From a checkpoint of a small mixture-of-experts model trained on Wikipedia: width 224, vocabulary 8192.
Below are experts of layer 4 (counted from 0) of a mixture-of-experts language model. Rows are named gate (a neuron's input weights, with its number), up (a neuron's input weights, with its number), down (a neuron's output weights, with its number) and show model dimensions 0-223. Each number is 128 + 24 x the weight over its row's rms, rounded and kept within 0 to 255. Numbers have three digits each.
Before each expert's rows: a language model's description of what the expert responds to; "gets" lists some tokens that make up at least twice as much of what it gets as of all text. This comes from a sample of Wikipedia text that the model never trained on. Tokens count by the router's weight.

# expert 50
Description: Table rows, dates, pronouns. Table separator rows and pipes, day numbers and "19" in dates, and object pronouns such as them, it, him.
gets: " |\n", " ", "1", " it", " It", " c"
gate4:114077103145117123159155106111125171118142085122116082160114141128136174114144157138149122107106156099132131139127129146157133160163087138101147129115136082109129119078121154140134079144158129136094133143154110162110132124118137146139129144160132155146137098101048120145103131116131155085118138141127096102098145146121140131138145109133160110174127144077151083127160133119078159134112114138093148201127126138131108145119123146117126120133133135118131141143141117097134071125143165154089126160110196152145093158122128069134173143140128102125111114158139140100095136144124147125117111139172144147149158142111152062110132136104124129103110156141161109155131137128136146139079
up4:109165131106101136084110126121084099086129128160122160145103108124116161117128117127086138142162158133107124150127115159138140179112129143135121139121161135103144095093151125107168129139124151126135181133093127158121162101133106184108137130117149118171128103074121081131129125098167128101098106069151123093095170133159149134144125109106118128139114147130110148104089134082122112096135090128162107131171100168085114144154118102136121133102136142117122157106130114071137121101087122139131124124152127174170122148130146094129156104128100119141098137117134165178119122162129103113136076141178125134137120149143114121158100086121092133096084133154127145119153126095166099132140
down4:140143102130114151150154149118120146086100126154171117119107088171140168166134104108185149113175164132107131181128082112150148119153141120160141149133136071112124110153154131128137105073127153147167125123162105108110121142101128139127120128141110102128112114141154137154147164145132108147127182165131099090095113141110123097160101128111100153137146090083119114158133136154173162036127136077128109111122113128155101114099135122140099169124102157126119136168138146119108135106133087142152122156120099137128125105129126122121122147113115130162116133144142101135116121076109120121126138090083104103165119085167111178112131103120153142138096125094118138129134131123121087148139

# expert 54
Description: Digits in numbers. Single digits and zeros inside multi-digit numbers, coordinates and table figures, plus million and billion.
gets: "0", "3", "1", "2", "5", "4"
gate6:115101134080110141178109112132092121143104142131090150100107100144147118138157140094114152131133137105155127137142150136120190182130119124092127145134213133122126112121117090154095138102122090090137095154136120103113148147122116129109117157093130156114113147092134131111114128121133156126155101106135140146096186084153140105135119132080117080169114100128117138156137129100108119185150164101120083124155124141102129132168125147130117110194120167129161110127136123139146112138132140180135132097136091110117141119121132129135108075115182106159079135132108131143137120168153107140125150169101177132136122088162129095121151106107102141098128093142108117152109141151131136137127
up6:113160136137132101120124143116149178121116107114133104138156124142116124161146105158109086129094097140147107142089184155124122142147121126137132114130072113177136156146121155158163119167154128166113106124131112102134123105118133111113160034116127130102159134127141105141117153157130136131114124151175139135151113148088110145124109180151137153108168156143150118084105095104132136097121122165120194097097156140111151125098089141109115133084132131130106135070175126088128139132140104090130109151132113115126134139157147152152166135100116109124134115132125118059119104094122159111130133099135105101146136134156133093105158094082149101145125152128112081099125156143109116111120
down6:140153113086120083164146078140098169157109110144096173110127100091145125170109140135155137115116154140114139123111139150117146168148115125118111140166142178109133103103126105112123128098130110133128135175144113094118157155120106150117128120107180177125134158113135116116131146095134134098107158124099159144132119110120109128118142133091137130105095159126111116147130120181124117137162145107124145070093166134106137083192146105122145123166124123137117111092076125125113102152162158173117111130156125141154165104155115120127070154111154121113167138111156118132155136123120140129079124145077125167147121132131117132146151083142055114139140135129164151152114104126167153139157

# expert 33
Description: Capitalized word-initial prefixes. First pieces of words and names, often capitalized, such as Re-action, Re-union, sub, tr, Per-th, Gu-jrat.
gets: " Re", " re", " Pr", " sub", " tr", " Tr"
gate3:132133098170145133099115155090092119144107143122130117111141127120181131136112148133103149152139124121118117120124129078131120144129144174145110116154201117189146141146156114147142129106128077128113089086147123168147099149120113097143127130113139158148120188138149103130133181149135114112121157119144147134136157140112152110101134147119114122161174138116106098153131104166131128072103173122123166103140146137161129106131146141138087138116099102100108141129149151159148129137119125134142127153110152100141160196119132142084119151127165109135129166115158142163127136122109140113142192149114134146113129129144151149150121160123181097057143119120184146147131116137090152162162
up3:115124122120121132109153113126110184121163136112120135152150121142092126140122066141168111148088114075150116150103174132156144117111135118112173072147046118084090149159140118098145125178118099120160135160126127074132137143116132129131100101129098144153132078112122136091116101140108145088093094131111091083107145143104104154119109137122164179127151116140127116135162106071130115172147126112139181145097153162156149097133128117120137141100124129084116131140114093111135091117123120129143120144107149156143151138121149110121115100102152135140079141136124098110115128130165151124157121129156096106134121129122164136132145142093133117126086133160075157116131156160134124134114
down3:178155131124145127117123112109170126107131102073104108145108150104175139158132064146146123103109106176150106138148160139128115098159098134128114168074162152072112086118086124126131145109157118120158131129118094143129127147105152186148114131153135148122118141123082121122113134151090116076138110125100160123122141100084123118138085115116117132133120171097156098135145139105117129154153135103131086108131199110118128133120116127145105126132134163112145135133163108118138155138091120102120130106155119127085063127156113151108135102162130096189142155112138137140151126105122087121125120130154134121143142159097162121104131127152111117139132114147164142195129133147115089115091

# expert 22
Description: Determiners and possessives. Articles and possessive pronouns before a noun phrase, mostly the, plus its, his, their, her, The, whose.
gets: " the", " The", " his", "The", " its", " their"
gate3:102178100103158125121142173135072156158126131127123123134108115119118120109179122113121129121112138136123150124143096133087148120130106107116140146071148128145117120110172140101175124102117106119100143135150115141096179126162111151139161116102111075145143119139111111117159178111115105107152101115183134119125172146114174106147076068124110130139110143119112129148094117105169084136134120109107068145142133145116088098113159113123176123144147131093136172144130147153183110133082124099114129130073106149126155089113166129121128140121122142096142144129125127127120151164149126115169138123138146109155150116118155130083109118144134129116071117140085142100143111136132095129167
up3:149118126175131103191151152120196118113157106143107143156138114141114131123107129106146141168141138183147107149108089141127103140124126093125138144141131115138155099072125142152147092138099109103177112115131134171145138126137139119138129166138141131116076164151105123153127096112109119109128152141096127119133112143181166089118124102151096144132159128134157142132130077108162154123119104146087144140143136089094162108110129122148091143111145129118180175148133126112099139108061109117182147132110112112104089126105130121152141123135134114114154119113117143122099106120121110083120142127114110112150120173124159137184114133086121118075135191090118140127108099121143115106099
down3:098131150158142130123080113163101137124151166103139125056166132111151125131135133116072119098149135085134165152123135139130130148125113132088158155116126095155113144155147117104128146103158108147094121127156131097114139112144159127149108099121122112131101138138123165143147148122067152140146120083153079134119116117113136145146141109095150142114148129104065119140113116165125094108151125137128145128116105152115135116141144112152129154116129134166106068114091100148162132135195151141142082098153154151129137102172141114158162146148091126125103098153165107131162121112117147156152152144111130147121135104156112094120144107112127071175126077173135116154136146152124123109182

# expert 24
Description: Punctuation, numbers, conjunctions. Broad catch-all for periods, commas in dates, and, dashes, table bars, and digit pieces in lists, tables and years, e.g. May 4, 1890.
gets: ".", " and", "|", "–", "1", "0"
gate4:101103129134100136085153134125133174143137097165116098160154142125106165126130131092154172118106137119148119137143123113113148101102134164105132182162134122166183151136123131106149135126115190157096081138136173115130082135144136121133163129137111154096117117135129132111139167130085080115128126149100111092156115144120116105150166128146111101166137086147122125094124117105109149142132118111092099126146146119169154120135127122185137124121115120149156111103130134190148117068123110128113150117127165150163105135117151144134151081161126123086122129095114126116124126150155132132147138153142140131129125151130089107128146118132116104164134183134160135211168084143114094124092
up4:129135105143134113114089127141138092153127136119128130155108120120158142119150131166124088144146129112110142085109140094121135118107136125142118109132149145153114144118163155120071110099116114143149133151086139140136113137130099109138128115165083117107130095092136115090074122116129128123144093116131113148112141112132117131092133149122145185148141164155134133115155089123169124188125108146091113120124114108074157101069154117150133142111093129134185079098173111090080136086114140140119125153087140116071114089132133084121143097124079086176117121155096122125136137107097147066106137123122128081121084110127126103137141149139103131118158132140157113097154095115157158124132
down4:132088138074122113149095148152099138134123106173169128146099142152128088109090095149110149143110144122131128140093146176162166154121113131144149151138151144173110134115129079144144131125108135131103159108098112129128083153113126146149144140182081147171152162129099113103151117146136159086121139120151119153119191157126116108128097134155130150110155103167100124118102131128089102136178127140104135130103115132132124109150162138125133143116145128112126198113108128156143083105122154162129146171131115141123093171108093153128116115134127118088111125104139125114089136139142133163128131126114160155101145162135113164051087110155147124082105148155120129102108143158145110125156

# expert 59
Description: Word-initial n and directions. Initial n/N pieces and direction words after the, e.g. n-ave, n-ose, north-west, south, River, often in architecture and geography.
gets: " n", "N", " m", " e", " north", " s"
gate2:125155152100152103084186126104181120137172128135125175103140102129117125121096133160130130076119125122100080175145142089156155107106117146122175131135129117149141120098096147120142163166147101151132130127128119137067101065100156153114125106107122132120103152140111112128143143133131070164133116147076179118113140123125111133129119139087142100140145145086123148094135136097136099113106095148095140109128113191101120131130183159115092106148124158117170109172113133139113138159131103162110147097122109147100113127174148124144137111112123120135139103116129128123114113157159118128156145127159079151086141091154139124135158098150119160138104121094102110120148129122122153157134
up2:080093124147138143131117119144145114144148116114103127128126167132129106146133148114126124130150178101108152144119119165124148091113155090156118103108134142130107131132167082139124104132110103087162162105181117102138131115118121102087117147138133127113195101135126118117123172127145136131096066144134069118121171144120095126141121057144084168147157149142102131121149122131154143140129162141134091117130138107100146114152120079152129148106198130142129148144148109150151152109161098070125163136137115085158126093089131126123126172137099118157157157110143104096122144131168152139100123148132134097135151172149098151094098138124134154148137096124115113113145101121096112086131
down2:111133107114156140128174197119124136100116118125124138126142146122081127166145111134140107149198173163099128165182151098147150073056129204076080175141168142139108100138111126140202121121102149169154128093124151128169119093151144120176146157090120150178130142138128096118106103134147112121158114140138171114115123129115121148137166120122124116117145156099145143115134165120125080123110143115142153137099125091141099097100144088138118154141107117110124130136131128129121089130110109123132125121150151120132103093141127119119149133124155130114122169143155141127150163106154118169135140119138154173144138134129160112142145117115147127100141120129109139152132113130115099120123

# expert 56
Description: Infobox field labels. Labels in infoboxes and tables such as Born, Died, Candidate, Authority, Year, and numbers and centuries like 19th, 1930s.
gets: " Died", " Born", " Candidate", " Authority", " Year", "0"
gate6:125107131078162157135096131116121144092140120158127110132132150114121123110146172173146144088149162170129137140135106147105138146181091110089137100102141084108132090151115161138126142114119111157107150138083112155137096105072129102158124117104144077108094134129133124106129115156095106097142164163107102128168175145118135128144117123137129142142101080157097143096125132163140136132146138150123165099119130087126148115105138088093110146139097186099096137156129124142149145105100148114129105119115097106127151131140150137123126126127132084103100126165125112108139105144068156134113094121122135117128173162163099133108110165136150161177090141114133072112152149151153134162144
up6:112127092160147121092123128109108135078190131117133161143115152144105107074158099092090135096143175123140137148103094157154158109171103094150134150140088090158130156146119177079114080122113134115119104112130099101118122116156090141122139129114115138118117113134149138091132165147159071139186123123096089170081176118131132079160094156121109161168130148112126117144160099112125123148110143135141136160108127160121100180120066133178120160123146176139107121105129139122120124089114143129162140127146129157085107112139121143135137103141168118104170155142145144097117118135130088149125128127119106122119109096139131153147128112110133113138139142138125136118117111148136136124150
down6:147111127112176129126102126105161087128108122102093121163107118161118109135092120170124138129108121133207123135161123146116181161133100144143153100107106135101156123142130123137160148146140145147104130154143131170108153133117141163166101165111124096107099101134144104138147148156126117143136141161097123140141127156159157106135149135126093121094170166130122130136125166153113128154100164086108123126153117107109159081123136111096156097090119159130126094092163146146090106123089153166140136099141100111092121123147103100152081156140095135146111158134142137156103185106125105135133146103108096119182131101173100154099120174138162162172131144124149126107144096133127118141135

# expert 28
Description: Line breaks in lists. Line breaks and table pipes ending rows, headings or list items in infoboxes, filmographies and results tables, plus Species and See.
gets: "\n", "|", " |\n", ")\n", ".\n", "′"
gate1:116158120158131136085107097144144115202119144062140145135132116150131119152173120129090134140130118101116085150139105106112080160133131077121095177114128142160131107147102130128154099108133145147110106165118123130082117117133169141139132140118123130146092112154139148142137162095122118121131099131093129094119096138123125121111102138125106086082137124144139110151134122107141126151164144116141097143115118109130114121139103109126131122102160105140173167135141116076128144116105091106190094140160088149141142137125133111118117132139107134119131116109096121059146108154084075168178176089148101154139127094131140104108123101104142108151127116063130157154120094146121152106141
up1:084136088148130149143112125147129160101095110167111123127145129125132138159161151154105131125159104092124112144127129141110128130109156148153106085112153124169119195136125107146167143155122130153154131139118116125117158107147148098090116154118113110144095135115124093123130075107153118114131108149118119099145107136123137154125133138173131117123121109157206097140124149183161132100150099113141147131102120163131140119111139093145140161162134184117124134097157127171104140106165126130151106128136107158123135128181148116114112143121171096136130180162172129121094164115104116159157101146124125112117152141119162140127126127093115152103122120063166131187155124112164139073170
down1:099137119133127141078155138141155139121131125155142136135159168084115082146152122151116142108157130158098121143145122096160164145107166143162110169104153132095100172091161125151173100162093080117131082137146138119175095161151145139163157139131122179105138100096095099113117095108171125085115109146101125134129124086091126132134129121124104140131132157114129134111147129116167120155127116138115142137174115145121195121130119128126127135160158122129148119130089129164114145119135138100138138145146104144132128132129068133134089115160141121118159172152115133142086125127134109178118133146118181144067115151117138157117103158064102131121136114138130114144111180116138130099103

# expert 41
Description: Closing brackets and quotes. Closing parentheses, quotation marks, braces and brackets ending glosses, translations, units or table entries, as in "clump village") or (1).
gets: ")", "\"", "),", "}", ".", "]"
gate1:142123128165108107134148131143123129144114148099088075154105135119076153106096085091127113126127145121188186157119123158149117105157087137090166109137104120147138112132120116133123129073132125135199108111167113125127166137119144124123126094106122146107135102126135118084121133094129141121128132151148099146131098096090138165133083148127122125126128152138111128117097124123119088142151108121092134128097138122152108108111139177148123134140144128142088154116128143119151139071141094053091141122135102116100117097091156123092151122139136149068128154104130149073141120112143104129100084102132100107120145104132105115086129126178101104128104122124081139131147116157117119120078
up1:113146114073120132112111080141149142125118088194117154126151105148136110144197147149127142139106093118108142099130154099114123179095149118156131133108157113102131122121156112117159130154107114096098138109107137128102075105108124129147084123114116104135091132129140096127134129110119132121122120106115104114146152185124132117135132078130095123167086122107101070115170143141156103116114133143148145148132132167150152154118146120147144154134096128111172117109156109139093104157107171183164144125123158180117151133133120143159107135150094128138138107138129096149103125126107131101129197108142144142105116093104157110135099119115128133165123155160098087143143134105157154134192
down1:161130104138144130111131128067152177067208154146143165169171101121129150133132130187113100123139140109114136143103129122129119133125147099159186151118170130114119116108150135130121103126119122114122150142132150112147098110143149084152165112120128147092145148120142157133095164125148141160155157152096130143137111105135165124165140142131087141073105086119076120109141092115130136150132098100155143143123117111102114127118100110170129113111109134147134107096096118123132189117091175165108111124135122136130133102134134135105130142097088114128130068155131124140109125118122170118102118105130141128127143147090114134123086167149167147126100161109130156100117167145130113186131

# expert 14
Description: Geographic measurement terms. Unit and data-label words in geography, road and survey tables or infoboxes, such as km, mi, Location, population, area, Survey.
gets: " km", " rest", " mi", " Location", " population", " area"
gate2:158095151130161152149149106117129134144092139133154153081125102151097135149146129137154116086112134162110144135135112080161150117125114129104130138150159142102158167092132124133099154099133136143138120132146100138145112094133125123108164134109124120125162080141136166142113112106105147096154130102110135143136136103094137172151118103124121136138139094132133179137143105168120132118173141109158107130113150159169127152076096174128110087055129082132122118172138145111116135124129137126116098168125123160129154114130135124125182107166120126139140099123161130119163123172108181143126140137103163174136061110113119089118143147163116112156123156106143177151130128115116135187173
up2:128101121129159148141141130135164108149141145184078128148133119165120087132119136132190132128161118161133104148120128116128165170140121108105140098120137176107153133096229104131147075167126134111128130154145125119155171164098102148155140124160117116128159070118127116145123064150147122106117146132103132113135175129150141153126122121153141129095152083146134085119144118122116106113144111125139117144158142122102136156109138150157101126166137139108105146132142100128115114113124121116174139145139114123165167131140105108112125116136130133180135110119107106082119124165130136183125084130075103120171126117125137115170170113107136083161144100138119131135149105106149106165120
down2:129140133111160177115142123129153107132160097174157138124134127131119116096148109111114134131137112129134145112145113117152151151137118129139120143119136138118120084107143141149117105158141112153124158079138095124121173157135124136155112119139113101096135136145130132158070147149127169109099134140161059143109135098113070127141097066136115144112164103101177109165135125093071142121109114113155103162185120157100121102142136102116123135118148133162121172084138138163199176159138115113128126121104138139148141154117121119166105118091131123134134117102163107102109162156130167121113104149138058139132085123115135151145133096114114133151159079147152138145135124139127104138077

# expert 9
Description: Year-prefix twenty. The piece 20 (also 19, 90, 99) starting a four-digit year in tables, citations and date ranges, e.g. 2011, 2019–present.
gets: "20", "90", "99", "80", "96", "21"
gate2:139147109148148102111119138106154114136141092135160153081126124133122161188146144147130176137104110147113121169105114077145157110160113107155150120165125111118139170151094122155120116146119168117149076125142127139126092158141110134123140122130119158135125147129101109134117079151159144141089132102107120122094137152118093097120138132140074104105091070137134135114138091155096085094103121083106137139100135103131132098115128102149142140110126120104176143152141105131084129164133141117104090097138128143123132125122174100126147110128134113171151097150095126131150088148165080115136148127092086105099126121145151176127088121084121130138155189124121131112109139098136083097100
up2:127117173118151110140114125114086112166154119136125146124123097102091157127135133117103151158092134070111136080109126135156103130116120129138138111138104132122138154115135157165068116137115126145133063121112128125116127149143197168129121141073111119144094131101114115134163147162114146136133154069152123126122178133162106105114120123120136138148110112167194114117138083141110128103115122135140094151076149080108118108202121132118076134132141195114172132121144118142110147139148092091119136151110121140141133152096130130116135147101111162160155155146132097122138154149129105147135100129103150140099150146118130157130118142104136109113118163136070127134148119139088110106161
down2:168181157118114113163119116087101158113136105132095068134121133152117114102098106143116144128028141116152187137128138114123092135148108118174130148120142118062141155129145130128121119091168088159147117143134099155116145082149149153117101124131120102152132142144142093148126146108118139104097156127110114136121118115126133109107132103163135087124117173105117125158118156124168138163135122106109115110169123126179152109103101079098096124119107172143118133148093105096118129122121100134115122145118161147138164117128142173124136131119112152128099124137117146072126102125135149131124135083089142132118122052131079135091142145089124110113115132151104148153116109116128125131104